python train.py --moe_layers=[1, 2, 3, 4, 5, 6, 7, 8, 9, 10, 11] --positions="rope" --parallel_block=false --init_out_by_depth=true
Below are experts of layer 6 (counted from 0) of a mixture-of-experts language model. Rows are named router (the router's row for the expert) and show model dimensions 0-127. Each number is 128 + 24 x the weight over its row's rms, rounded and kept within 0 to 255.
After each expert's rows: "gets" lists some tokens that make up at least twice as much of what it gets as of all text; "mostly gets" lists some tokens that are sent to it at least half of the time. This comes from a sample of Wikipedia text that the model never trained on. Tokens count by the router's weight.

# expert 81
router [107 142 103 127 102 189 145 181 102 147 108 141 119 115 174 164 124 160 135 152 141 150 100  85  98 121 151 134 122 141 112 132  94 136 150 133 120  87 119 101 104 109 123 147 117 163 122 115 121 160  92 130 132 134 108 102 143 157 150 108 121 137 129 125 144 111 117 143 117 127 159 110 111 165 154 109  99 129  83  72 147 111 148 149 125 138 121 126 164 158 138 104 140 133 113 133 120 158  86 127  91 121 169 144 146 153 164 104 138 153 103  76 144 130 159 117 114  94 119 116 157 116 135 136  96 170  67 152]
gets: "n", " North", "par", " 4", " Con", " N"
mostly gets: " North", " York", "par", " United", " Central", " Con"

# expert 158
router [125 138 121 158 140 141 116 138 128 121 131 127 132 154 146  76 153 112 133 133 135 110 112 122 143 151 128 102  91 109 110 124 122 127  83 144 155 138 132 166 159 155 114 135 121  87 151 110 179 148 108 158 101 140 150 156 140 110 121 134  86 124 135  78 169  99  98 107 138 114 128 137 120 123 144 110 142 130 166 135 115 150 110 112 108  81  78 138 104 105 125 172 132 115 139 136 108 124  66  74  86 140 123 156 139 143 134 147  96 130 136 138  28 136 105 140 112 111 108 148 107 137 148  97 124 116 143 140]
gets: "s", "ers", "es", "ations", "ies", "ities"
mostly gets: "ers", " women", "ities", "ations", " children", " those"

# expert 102
router [146 108 112  95 154 137 149 113 178 143 147  89 122 101 122 177 120 127 137 107 107 152 102 137 108 123 125 136 117  87 100 106 109 113 169 182 127 104 132  89 112 154 155 102 113 153 113 101 181 104 138 117  91 148  92 153 105  96 131 111 107 106 110 131 131  82 120 136  95 101 137 181  97 143 129 161 136 147 145 102 146 131 151 116 103 124 132 162 121 143 140 144 151  87 128 127 118 121 163 161 153 170 147 133 154 134  95 131 132 125 112  97  90 138 118 145 185 140 128 128 108 130 132  72 111 140 122 157]
gets: " F", " V", " W", "u", "M", "f"
mostly gets: " Gu", " V", " F", " Qu", " W", "Ch"

# expert 218
router [113 138 141 150 104 156 150 104 132 159 155 111  93 140 148  84 122 182 110 141 120 150 124 184 115 152 132 117 139  79 140 141 121 164 102 125  79 144 149 132 149 110 136 106 140 150 145 133 114 144 132 159 132 123 163 137 145 173 173 151 147 126 117 121 142 159 119 144  83 138 148 118 123 128 133 142 144 128 139  91 126 155 147 106 118 142 125 169 161 158 121  93 128 115 104  93  92 132 116 150 152 115 136 137 135 131  94 103 122  72 157 145 100 173 136  82 105  95  85 186 136 111 134 144 139 168 132 128]
gets: "ed", " in", "ing", " at", "red", " made"
mostly gets: " named", " took", " became", " began", " played", " made"

# expert 159
router [148  86 109  93  66  90 109  98 132 124 106  90  92 121 105 119  90 129 107 119 117  97 165  81 127 153 130 103 127 115 135 144  98 122 116  99 101 129 136 142  84 140 126 119 112  86 134 141 139 151 125 133  97 172 111 155 129 101 133  89 141  85 182 130 114 117  86 133 151 149 145 138 173 115  96 150 115 142 109 146 151 142 122  78 118 167 126 131 112 105 139 146  83 120 122 122 162 138 164 111 106 137 104 116 110 118  98 128  83 160 138 149 117 128 129 121 121 168 118 107 166 164 115 139 116 127 101 111]
gets: " a", " A", " de", " c", "ci", "cu"
mostly gets: " a", " A", " tri", " di", "cu", " su"

# expert 103
router [105 109 142 129 131 120 113 145 134  89 164 120 124 100 122 126 135 117 158 135 113  88 122  98 130 132 134 124 128 133 143 138  93 119  83  79 121 129 124 151 134 165 129 169 187 103 156 152 146 159 123 103 102 118 136 120 136 183 144 133  89 155 113  87 127 123 100 145 105 153 120 133 105 161 140 104 109 130 116 162 132 139 176 111 140 125 127 143 110 100 163 164 131  98  66 139 141 182 115 100 148 120 110 144  98 135 146 120 137 108 161  79 126 159  84 129 143 160 121 153 108 171 167 106 125 132 158 136]
gets: " the", "th", " a", "sh", "k", "\""
mostly gets: " third", " second", "front", " first", " last", " champion"

# expert 32
router [146 129 159 134 157 127 145 147 163 113 182 164 134 130  89 164 164  93 115  89 120 134 141 115 116 136 109 140 144 135 143  86 134 158 137 121 110 123 141 123 111  88 143 140 195  78 152 163  91 134 113 125 129 132 145 149 133 113 178 170 170 160  87 126 152 124 111 129 100  99  92 156 153 100 118 110 141 127 156 129 157 132 131 138 131  99 131 130  84 128 187 127 119 134 155 115 162 135 140 172 109 133 108 105 102 133 132 125 134  79 125 114 159 147 153 145 128 146 118 142 107 143 148 134 151  91  94 116]
gets: "ri", "ang", "C", "hi", "h", "ham"
mostly gets: "shire", " she", "ball", "ang"

# expert 56
router [125  95 138 165 137 115 156 145  89 146 124 136 123 125 107 134 107 118 149 174 155 124 116 118 152 115 176  95 141 128 124 127 119 165 138 115 139 107 134  91  99 117 135 141 164 127 131 126  67 142 123 134  84 115 150 171 170 161 131  95 170 122 114 129 179 187  93 150 170 109  60 131 149 146 115 120 138 141 151 164 178 162 151 140 113 114 136 120 128 128 128 138 112 126 115 120 162 114 134 163 128 135 125 119 117 143 122 126 171 153 103 123 162 114 129  84 102 115 122 100 149 133 133 103 152 161 167 131]
gets: "ea", "or", "en", " ma", "ver", " an"
mostly gets: " ma", "ea", "year", " per", " As", " Mc"

# expert 146
router [145 131 125 137 121 173 145 161 112  74 100 138 108  62 117  98 104 148 128 152 135 112 125 113 162 124 145 123 110 182 160 124 123 160 124 160 142 123 128 164 137 135 129  93 144 150 141 174 113 120 139 140  88 165 183 108 114 145 141 130 149 133 154 118 162 116 125 138 104 132 131 136  80 141 104  84 115 121 143 106 157 146 129 137  69 132 143 185 132 124 205 119 118 124 123 150  91 112 127 132 162 141 125 100 134  83 140 154 136 112 133  99 166 133 129 137 165 121 144 113 108 122 122 122 140 101 124 128]
gets: "ill", "und", "be", "om", "low", "in"
mostly gets: " engine", "be", "ill", " small", "und", "α"

# expert 196
router [105 168 130 104 116 124  95 160 129 164 150 158 128 162  84 156 115 145 187  95 117 132 136 117 136 116 105  75 147 156 135 131 142 114 100 184 121 125 138 164 118  95 110 119 115 127 127 146 160 128 116 131 140 140 122 106 149 129 159 169 130 149 128 161 156 135 126 136  87 147 123 102 108 107 137 110 101 140 118  97  99  86 124 122 162 158 126 153  98 153 102 107  82 150 111 117 145 132 122 110  83 112 126 171 163 133 171  74  98 138 162 139 124 140  84 144 130 166 114 126 129 103 135 124 168 142 110 121]
gets: ":", "\n", " |", "ger", " team", "ster"
mostly gets: " football", " type", " school", " club", " team", " Order"

# expert 181
router [127 113 131 155 147 142 111 147 125 177 144 114 124  72 128 107  99 149 161 113  75 135 120 150 113  92 157 133 142 140 144 144 118 107 130 152 108 114 156  99  83 133 127 115 140 111 102 120 123  79 153 114 127 149 122 144  96 130 112 121 124  83 162 120 122 134  82 123  94 122 174 111 159 133  77 158 125 178  94 110 115 114 114 126 125 118 153 143 173 107  91 169 111 125 149 127 151 136 108 146 127  96 151 159 108 142 133 126 129 151 112 146 115 115 169 164 108  94 123  82 103 118 102  86 120 162 161 152]
gets: " An", " Sa", " S", " Be", " As", " Pa"
mostly gets: " As", " Sa", " Pe", " San", " Ni", " Be"

# expert 63
router [173 126  95 119 139 149 114 137 134 116 131 108 140 106 133 127 137 111 164  90 108 166 166 174 121  86 129 134 126 129 113 161 149 104 160 162 134 106 162 101  96 149 135 100 101 135  97 122 135 119 159 123 102 148  30 165 120 104 135 124 142 104 120 103 102  86 100 124 100 128 133 141 127 124 157 173 141 170 141 126 109  99 128 130 129 122 132  98 119 129 109 158 133 141 140 133 157 103 136 148 145 116 148 170 108 133  95 113 117 125 122  98  68 109 168 127 114 120 115 108 128 133 149  78 115 135 138 166]
gets: " E", " S", " K", " B", " A", " C"
mostly gets: " Ka", " Sa", " Mu", " K", " Ya", " Ja"

# expert 139
router [132 156 125 112 113 115 162 152 156  97 155 110 128 153 126 128 129 170 111 100 131 129 136 139 144 162  90  90 150  76  93 112  84 114 104  84 105 158 126 132 170 121 114 166 105 127 138  97 135 142 106 128 159 128 104 122  71 118 145 113 148 129 113 148  92 179 146 132 121 133 123 125 105 150 123 127 104 106 133 114 142 131 116  78 145 147 135 113 161 138 157  92  84 151 129 113  78 117 150  93 129 123 123 113 125 104 135 140 114 113 126 100  27 150 139 125 106 141 161 134 108 130 114 136 119 141 129 114]
gets: "ed", "d", "b", "ing", "ted", " used"
mostly gets: " used", " announced", " established", " said", " built", " based"

# expert 203
router [143 132 142 124 147  93 122 159 104 171 113 152 153 109 101 132 142 150 148 147 136 115 113 136 155 112 156 116 145 135 115 141 100 114 176 112 126 148 129  81  93 140 138  90 131 102 141 171 138 138 137  80 143  73 122 106 181 167 139 100 151 105 129  85 112  99 126 159 123 111 138 121 146 136  82 116  87 140 112  97 112 121 124 127 130 122 121 169  97 161  89 141  97 112 126 115  77 108 126 175 125  92 111 127 131  80 101 125 121 125 127 102 131 116 121  98 132 134 103 131 123 185 114 147 125 154 173 155]
gets: " |", "ar", " Bu", "ro", " Ber", " Bro"
mostly gets: " Ber", " Bar", " Bur", " head", " Bro", " back"

# expert 51
router [129  96 152 156  93 121  77 169  88 139 129 126 133 169 165 127 155 111 138 118 136 147 128  93 133 151 127  81 109 140  93 111 106  84 109  95 150 121 151 109 161 120 116 114 115 135 147  76 161  97 149 184 108 153 181 169 166 121 138 110 104  86 152 151 165 120 121 126 160 135 143 112 115 143 153 131  99 118 177 124 114 113 160 137 100 145  93 162 148 121 130  88 138  94 117 146 113 127 117 110 164  96 126 131 145 148 122 151 158 152 158 108 139 128 135 130 152 117 131 161 106 119 145 136 154 132 126 117]
gets: "s", "tro", " 19", "ll", " same", "tt"
mostly gets: " same", "MPC", "tro"

# expert 27
router [123 118 103 125 132 132 166 133 108 109 115 135 101 132 152 111 123 104 110 178 134 121 147 109 175 136 115 135 144 109 125 155 102 143 105 101 141 110 118  88 169 114 162 152 104 147 154 131  82 101 181 102 153 146  53 119 132 114 114 112 136 103 111 117 137 123 128 163 124  99 133 157 179 151 131 139 121 174 126 185 148 126 119 132  84 115 125 151 147 110 142 122 148 126 148 171 117  90 177 128 167 139 136 156 120 112 104 119 156 120 170 104  93 125 133 144 121 148 153 123 143 164 111 143 132 138 120 178]
gets: " 3", " 2", " 4", " 5", "row", " 6"
mostly gets: " four", " six", " five", " three", " two", " 100"

# expert 242
router [117 125 126 153 125 183 171 134 134  84 177 104 157 156 110  95 180 136 102 154 124 103 124 123 116 117 136 139 106 123 146 153 125 128 117 151 148 154 162 123 121 109 124 140 163 153 165  73 151 150 104 145 154 156  77 178  91 133 136 109 143 134  85 139 132 166 119 159  89 102 133 131 131 140 123 125 126 176 145 128 135 146 118 119 150 147 173 137 120 128  95  85 131 154 104 106 111  97 108  78  95 119 123 138 105 124  98 120 145  80 151 134 119  87 120 101 136 129 128 110 159 143 139 129 154 130 132 146]
gets: "ing", "ed", " found", "ive", " live", " own"
mostly gets: " open", " live", " use", " large", " develop", " published"

# expert 13
router [148 110 130 163 121 118 129  89 119 161 182 111 141  95 130 162 155 187 109 141 114 122 129 113 145 143 112 129 113 101 111 140 141 134 125 137  87  91 124  78 125 110 104 106 113 160 139 161 136 155 103 134 130 108 167 150 153 135 155 159 143 108 141  88 155 120 122  86 121 123 132 172 124 113 161 160 134 165  82 153 181 109 129 118  87 108 137 126 121 174 125  72 120 133 137 104 121 132 146 111 118 144 141 102 142 108 107 112 118 173 110 166 161 129 154 128 129 140 171 118 135 156 105 122 111 108 115 172]
gets: "l", "il", "al", "ul", " Al", " Ma"
mostly gets: " Val", "JPL", " Wal", " Nor", " Al", "ul"

# expert 75
router [145  93 153 105 120  94 139 124 137 127  93 109 144 175 176 137 129 110 104 106 142 147  77 117 147 100  95 119 118 105 136 112 136 123  93 123 137 153  98 116 130 126 120  90  90 141  93 135 158 106 142 149 119  92  85 123  94 165 143 154 153 122 167 167 149  96 120  96 137 117 128 139 100  78 111 163 102 130 142 155 125 116 190 113 118  52 113 136 139 106 139  81 119 153 167 121 104 153 143 135 119 144 153 113 145 136 136 133 163 139 140 136 150 144 106 131 154 123 127 113 132 112 145 151 130 125  92  96]
gets: " |", " that", ".", ";", " said", "|"
mostly gets: " that", " said", " because"

# expert 128
router [129 131 125 156 118  96 122 129 160 127 142 118 137 142  96 159 125  89  98 127 175 140 101 142  85 168 124 110 125  90 137  91 122 160 158 143 125 172 120 117 119 153 141 147 145 101  73 111 137  80 125 140 111 107  92  87 128 122 158 109 114 105 124 108 147 152 109  98 155 141 100 151  93 167 166 154 154 126 144 142 106 137 110 148 143 130  97 128 132 150 168 111 156  97 122 135 100 173 152  97 176 133 150 124 151 159 182 135 108 103 126 106 118  95 177  93  96 128 130 122 114 132 111 122 149 117 131 140]
gets: ",", " of", " and", " &", " between", " from"
mostly gets: " between", " &", "@", " of", ",", " around"

# expert 26
router [ 84 134 140  88 134 146 165 133  84 124 106  86 149 113 108 100 139 107 149 139 132 150 106 144  93 156 136 138 150 145 129 117 166 124 133 146 102 111 120 155 146 130 130 147  74  99 158 146 137 156 112  74 172 180 125 133 107 156 115 117 105 110 124 153 113 151 141 138 113 147 118 134 138  90 107 106 127  84 120 106 128 147 115 138  91 131  85 127 118 215 157 156 113 151 105 119 150 136 117 172 152 127 137 101 130 100 143  92 139 121 121 165 142 140 122 109 163 101 115 111 134 139  81 134 103 132 107 111]
gets: " ", "fer", " 0", "mon", " 1", "f"
mostly gets: " plan", " vote", "fer", " served", "mit", "ified"

# expert 46
router [111 144 163  65 150 144  64  65 126 172 124 154 134 119 107 122 135 132 152  99  63 154 112 109 120 121 154 104 126 123 114 151 153 149 144 142 139  71 135 107 129 109 123 157 103 148 120 101 114 114 113  97 120 121 126 141 108 125 117 139 113 131  97 152 108  90 129 136 111 156 148 106 153 130  90 130 129 133  82 107 139 116 106 148 116 134 160 116 137 163 128  99  83  79 146 112 111 107  95 147 145 112 112 183 128 124  97  85 133 152 105 122 110 106 168 115 139 153 118 118 152 125 135 126 123 132 150 162]
gets: " U", " S", " Mo", "|", "S", "z"
mostly gets: " named", " Born", " Mont", " free", " Nor", " U"

# expert 233
router [105 140 126 146 161 116 177 125 115 145 125 141 147  98 108 120 144 148 114 172 103  98  80 161 107 120 181  97 147 151 111 123 118 149  84 139 126 124 167 113 121 157 116 132 157 145 115 134 124 123 102 108 153  88 137 128 131 105 104 134 173  79 113 133  85  86 110 160 126 136 166 135 154 134 103 126 128 125 104 104 157 168 181 116 101 121 155 135 120 114 133 134 130 113 119 154 123 106 149 121 166  91 108 125  96 103 154 122 147 143 121 154 170 100 157 111 132  93 177 117 134 154 129 121 168 139 170 152]
gets: "an", " Win", " car", " win", " tr", "or"
mostly gets: " organ", " Bar", " Win", " wh", " car", " gr"

# expert 136
router [119 106 162 140  85 110 116 114  98  93 128 105 112 113 124 123 144 115 111 133 163 102 152 133 172 141 124  96 124  82  99 159 126 180 103  84 103  80 155  94 129 123 130 147 125 126 122 128 121 110 126 136 131 138 159 126 139  97 146 129 187  75 151 125 128 109 131 106 183 142  89 134 160  97 128 129 111 123 151 113 185  95 105  78 113 115 162  86 127 126 158 103 103 175 129  98 110 125 138 125 124 155  91 120 115 150 117 124 134 130 130 118 180 134 145 132 154 146 137 125 124 152 115 140  96 127 109 161]
gets: "ha", "la", " su", " a", "ra", "r"
mostly gets: " su", " remain", "ha"

# expert 219
router [163 182 133 107  94 164 143  92 128 123 132 135 157 147 171  77 153 130 135 150 154 104 115 131 151 124 136 140 117 121 118 155 110 128 135  65 160 129 154 118 135 145 150 168 152 131 101  98 102 150 131  89 139 105 151 112 107 131 140 153 165 111 173 146 126 157 172 129 105 115 168 147  90 138  92 131 124 155 134 135 130 153 153 106 126 105  88 139 151 133 162  98 154 100 112 103 126 107 132 133 105 148 105 129 112 104 153 138 129 111 152 135 172 116  98 107 155 154 110  99  98 122 150  88 164 156 103 150]
gets: "'", ":", "ed", "ing", " \"", "ure"
mostly gets: " song", " album", " book", " wrote", " published", " single"

# expert 15
router [154 144 143 162 110 125 150 115 144 153  97 128 133 168  95  89 130 132  90 107 130 151 126 106 148 129 158 113 155 172 144 121 130 177 111 102 126 127 108 131 136 117 163 170  96 103 115 102  95 130 115 136 172 125  68 121  88 145 125 127  90 109  86 109 134  91 161 146 141 125 108 141 166 151 163 158 105 130 133 126 139 160  95 105 130 148 140 106 120 116 115 131 112 101 107 164 133 178 117  96 172 144 134 130 150 136 143  86 105 134 131 115  95 174 126 123 115 127 148  90 114 176  85 142 132 124 120 107]
gets: "2", " 1", "5", "1", "3", "4"
mostly gets: " among", "0.0", "5", "9", "3", "6"

# expert 97
router [126 123 137 148 154 105 165 145 149  91 148 147 132 134  90 128 124 184 117 139 130 108 148 167 118 144 113 129 119 147 121 105 149 140 119 108 134  87 117 100 127 168 139 142 127 160 168 113 139 164 106 140 173 132 122 107 131  95 104 144 179 137 149 134 100 117 110 124 121 123 134 167 127 150 150 118 128  97 108  92 114 127 147 107 100 100 132 120 123 115  92 172 168 137 121 161 116 133 106 153  96 144 131 126 104 130 118 104 175 157  86 102 200 152 151  94 124 101 106 110 133 154 135 136 147 168  81  82]
gets: "n", "an", "ran", " been", " ", "ro"
mostly gets: " been", "ran", " tr", "an"

# expert 3
router [163 173 127 113 157 143 108 135 144 129 132 102 103  82 118  98 132 180 121 149  66 138 154 164 104  99 137 137 131 130 110 114 122 112 151 139  78  81 120  93  99 158 135  98 101 117 149 139 111 109 118 156 127 120  78 133 119  93 149 105 150  96 135 148  66  98 127 114 149 145 125 145  96 151  81 132 112 165 120 106 121  85  99 116 134 116 110 104 138 111 132 121 190 115 163 156 142 110 104 127 155 117  97 126 125 145 151 115 144 128 118 153 137  90 147 156 152 113 136 126 133 138  96 135 148 106 116 105]
gets: "R", " La", "L", " so", "A", " Lo"
mostly gets: " fa", " La", " so", " la", " Jo", " Lo"

# expert 175
router [139 166 132 112 148  94  68 131 141 138 142 115 154 141 121  82 125 152 154 152 178 159 137  83 113 140 117 204 120 140 136 131 114 133  88 162 148 137 131 124 108 140 103  75 137 107 162 116 143 165 134 120 144 128 133 154 155 123 151 143 132 143 109 109 142 126 162 109  84 108 138 157 123 191 111 145 142 148 141 155 153 131  91  98 142 107 158 138 117 106 100 119  93 161 139 119 134 118 148 163  86 133 116 139 130 125 126 115 146 101 121 106 147 138 100 152 122 170 156 149 135 106 108 105 133 101 178 143]
gets: "gi", " |", " former", " include", "\n", ";"
mostly gets: " count", " former", " include", " including", " claim", " served"

# expert 78
router [122 149 158 122 117 128 138 133 119 155 133  99 143 129 133 148 132 157 105 166 170 138 119 102 110 157 130 127 159  76 142  83 160 119 161 117  89 123 113 110 118 137 133 145  91 125 144 135 103 136 122 168 106 106 102 173 143 127 124 137 138 197 123  98 133 184  95 155 147 105 179 137 149 111 117 103 135 130  72 133 144 168 147 104  99 112 130 125 133 122 128 107 134 183 135 108 155 147 111 109 114 139 113 109 113 121 110 127 135 142 142 170 162 160  97 115 133 181 155 104 168 138  97 114 108 154 141 140]
gets: "ver", "il", "li", "born", " National", "al"
mostly gets: " major", " continu", " national", "ver", " allow", " join"

# expert 229
router [138  77 128 119 134 119 127 140 126 117 137 111 142 112 143 128 124 159 151  89  93 124 128 131 116  70  80 129 133 140 126 110 111  99 171 138 104 128 146 113 123 117 129 166 123 160 133  97  83 139 158  98 144 123  83 134 110 129 152 127 101  70 120 113  87 173 179 116 103 121 131 132 123 168 150  92 150 163 113 116 150 109 154 122 127 142 132 103 166 102 109 154 129 141 115 131 157  55 155 117 124  88 131 106 125 104 131 125 134 154 101 176  79 141 148 164  81 139 125 120 141 126 138 125 125 121 122 142]
gets: " E", " De", " Ho", " re", "c", " Re"
mostly gets: " Ho", " sub", " Pri", " Art", " career", " De"

# expert 215
router [139  65 140 173 140 133  97 112 110 114 169 147 126 158 168 119  97 137 131 118 168 139 116 115 102 128 105 141 144 146 145 140 126 150 159 167 129 173 180 131 129 160 120 114 131 119 114 132 135 146 135 132 124 119 108 133 122 116 127 129 136 126 158  95 108 153 136 145 155 112 151  87 107  90 113 132 108 126  80 111  72  95 125 140 122 142 160 127 151 158 106 136 131 128 134 162 173 168 122 151 141 161 109 138 140 182 126 159 104  90 110  88 136 131 191 154 149 154 112  92 115 128 113  89 149  98 133 130]
gets: " of", ",", " the", "\n", ".", " and"
mostly gets: "American", " politician", " American"

# expert 182
router [119  99 111 146 116 158 119 128 154  94 139 161 113 151 149 112 119 105 105 108 100 114 151 147 139 147 130 156 117 132 100  96 128 111 108 104 111 145 162 119 151 103 182 137  76 138 120 103 132 153 143  85 154 122 144 112 117 124 102 158 123 155 121 161 121 173 151  95  75 126  67 137 150 128 157 127 131 101 159 127 155 107 157 107 108 104 170 117 160 142 151 102 108 152 158 152  89  77 123 120 151 174 104 170 142 122 133 111 141 121 131 136 136 160 116 131  85 133  86 129 121 122 153 155 144 147 103 143]
gets: "ed", "en", "em", "ated", "ted", " 2"
mostly gets: "em", " established", " built", "elected", "dependent", "struction"

# expert 178
router [165 134 137 160 111 138 102 132 177 141 138 131 126 129 170 152 145 137 146 127  92 124 171 117 116 104 123 130 137 171 112  93 171 155  99 130 128 115 144  89  91 121 115 114  86 117 140 143 133 123 133 126 155 112 120 115 171 142 108  86 151 132 139 143 121 116 110 106 118 144 152 113 151 133 109 136 180 151 160 131 129 134 127 106  86 142  68 130 100 121  77 124 104 154 152 182  91 110 133 108 110 124  80 112 115 130 103 151 158 123 104 129 157 141 158 122 189 151 112 140 105 100  97 139 130 133 177 135]
gets: "or", "ro", " Ro", "re", "vi", "ar"
mostly gets: " Ro", " Roman", " came", " Or", " Gra", " Lo"

# expert 6
router [115 124 124 159  96  97 135 153 116 141 180 137 136 178 123 140 130  82 105 109  87  91  86 108 163 121 119 138 162 125 115 190 147 162 119 121 127 115 129  95  86 157 147 104 165 184 130 129 139 122 129  92 101 109 122 104 126 126 156 104 109 151 119 114 110 151 156 137 111 106 122 130 130  88 155 123 126 143 119 145  87 155 139 109 149 185 136 136 136 136 137 171 148 114 125 106 132 111 148  83 142 101 135 174  96 158 126  92 121  88 116 148 134 129 142 102 116 139 143 135 175 138 130 137  91 103 145 134]
gets: " the", " a", " an", "ary", "go", " his"
mostly gets: " the", " an", "ary", " a", " every", " their"

# expert 60
router [134 157  96 101 144 147 116  97 153  89 109 127  80 133 122  85 179  91  95 152 141 135 101 145 122 159 112 146 127 127  82 126  96 117 155 154  86 187 115  97 125 138 135 114 172 136 133  92 134 137 140 158 135 115  97 181 134 126  96 118 118 153 145  97 143 121 147 113 115 163 122 102 158 129 159 150 121 104 140 144 118 166  80 146 144 105 121 111 140 115 137  89 133 129 126 109 116 103 148 114 104 103 125 109 133 101 148  94 135 145 178 126 147 149 178 120 138 143 180 136 125  95 125 148 126 109 155 135]
gets: "-", "|", ".", " |", ",", " \""
mostly gets: "—", "-", "|", "‡"

# expert 226
router [114 167 164 127 100 161 132 110 125 139 115 133 136 137 125 127 110 127 141 144 120 131  74 130 121 130 157 111  99 104 159 110 151  97 132 151 128 111 181 164 113 137 105 115 128 133 104 108 120 128 112  89 146 128 146  96  80 100  95 159 177 157  86 129 146 158 113 142 118 130 134 161 129 112 127  89 127 119 114  97 112  84 160 112  96 130 110 159 138  98 128 126 148 132 163 149  72  95 126 153 163 145  78 141 133  95 105 119  90 113 143 128 162 133 129  86 151 109 101 106 110 110 135 179 115 110 158  93]
gets: "ad", "art", " part", "\n", "de", "ard"
mostly gets: "art", " built", " House", " part", "ad", " pass"

# expert 91
router [126 131 164 168 141 146  98 111 137 137 190 112 147 127 122  76 156 118 185 128 166 109 113 133 130 120 122 120 115 128 169 128 143 141 112 151  90  85 121 128 126 127  83 132 140 143 145 134 125 153  93 110 138 129 104 126 118 139 122 138 119 132 163 115 164 134 151  84 156 155  92 130 133 153 166 140 139 119 140 138 128  61  98 146  94 168  94 141  79 120 134  93  94  87 119 132 110 141 143 142 120 121 114  77 124 139 123 113 162  93 109  96 147 139 146 100 156 163 103 138  95 145 103 111 108 119 103 113]
gets: "ul", "ill", " g", "ia", "y", "i"
mostly gets: " g", " count", " gr", "ul", " Grand", " Sea"

# expert 188
router [119 146 140 133  86 130 114 138 103 145 120 131 121 113 123  81 123 156 135 147  95 136 116 141 120 110 106 121 122 117  89  97 179 103 109 137 122  88 144  66 137  93 106 146 123 133 142  96 119 146 160 176 162 170 150 102 142 153 163 143 115 120 122 105 144 147 119  74 136 146 124 102 109 138 114  85 180 135 144 108 149  92 161 119 109 131 136 119 137 152 105 137 153  96 118 142 144 131  86  85  74 129 146  83 100 126 112 118 101 157 142 167 138 142 163 137 114 116 160 140 109 120 103 116  85 116 135 105]
gets: " 19", "s", " as", " 18", " As", "–19"
mostly gets: " As", "–19", " 19", " Trans", " as", " 18"

# expert 173
router [ 88  72 107 127 131 137 175 147 117 147 112 124 125  75  87 121 108 144  98 120 130  96 136 120  95  93 160 132 123 106 132 102 116 110 137 156 132 148 152 149 141 133 124 132 110 107 146 156 122 113 117 122 142 120  95 166  96 142 111 152 117 135 105 119 131 170 106 100  83 183 114 114 135 143 134 131  86 100 117  86 102 158 171 100 120 149 122 176 124 109 105 122 115 153 117 110 116 133 103 130 148  89 100 134 128 129 110 124 159 128 164 153 109 119 126 115 106  82 124  79 139 130 173 171 155 149 175 128]
gets: " sign", "ke", "at", " work", " set", " join"
mostly gets: " sign", " set", " join", " organ", " take", " water"

# expert 1
router [149 148 120 104 145 139 145 120 132 121 156 138 156 147 134 180  87 157 125 109 148 140 158 161 127 139 140 140 137 151 130 105 167 128 103 158 124 108 128 119 113 175 125 128 103  87 153 138 119 140  94 107 149 119  92  88  98 129 138 163 149 173 125 141 134 109 165  88 107 103 151 159 139 102 173 103 145 112 102  90  77 124  96 165 122 108 155 125 129 107 108 109 124 169 120 118 132 135 112  85 134 128 175  93 125 122 158 117 144 125 148 122 138 161  92 137 114 166 129 137 179 125 145  78  81 118 131 123]
gets: "y", "ia", "ay", "by", "\"", "and"
mostly gets: " Council", "shire", " Christ", " May", "by", "cy"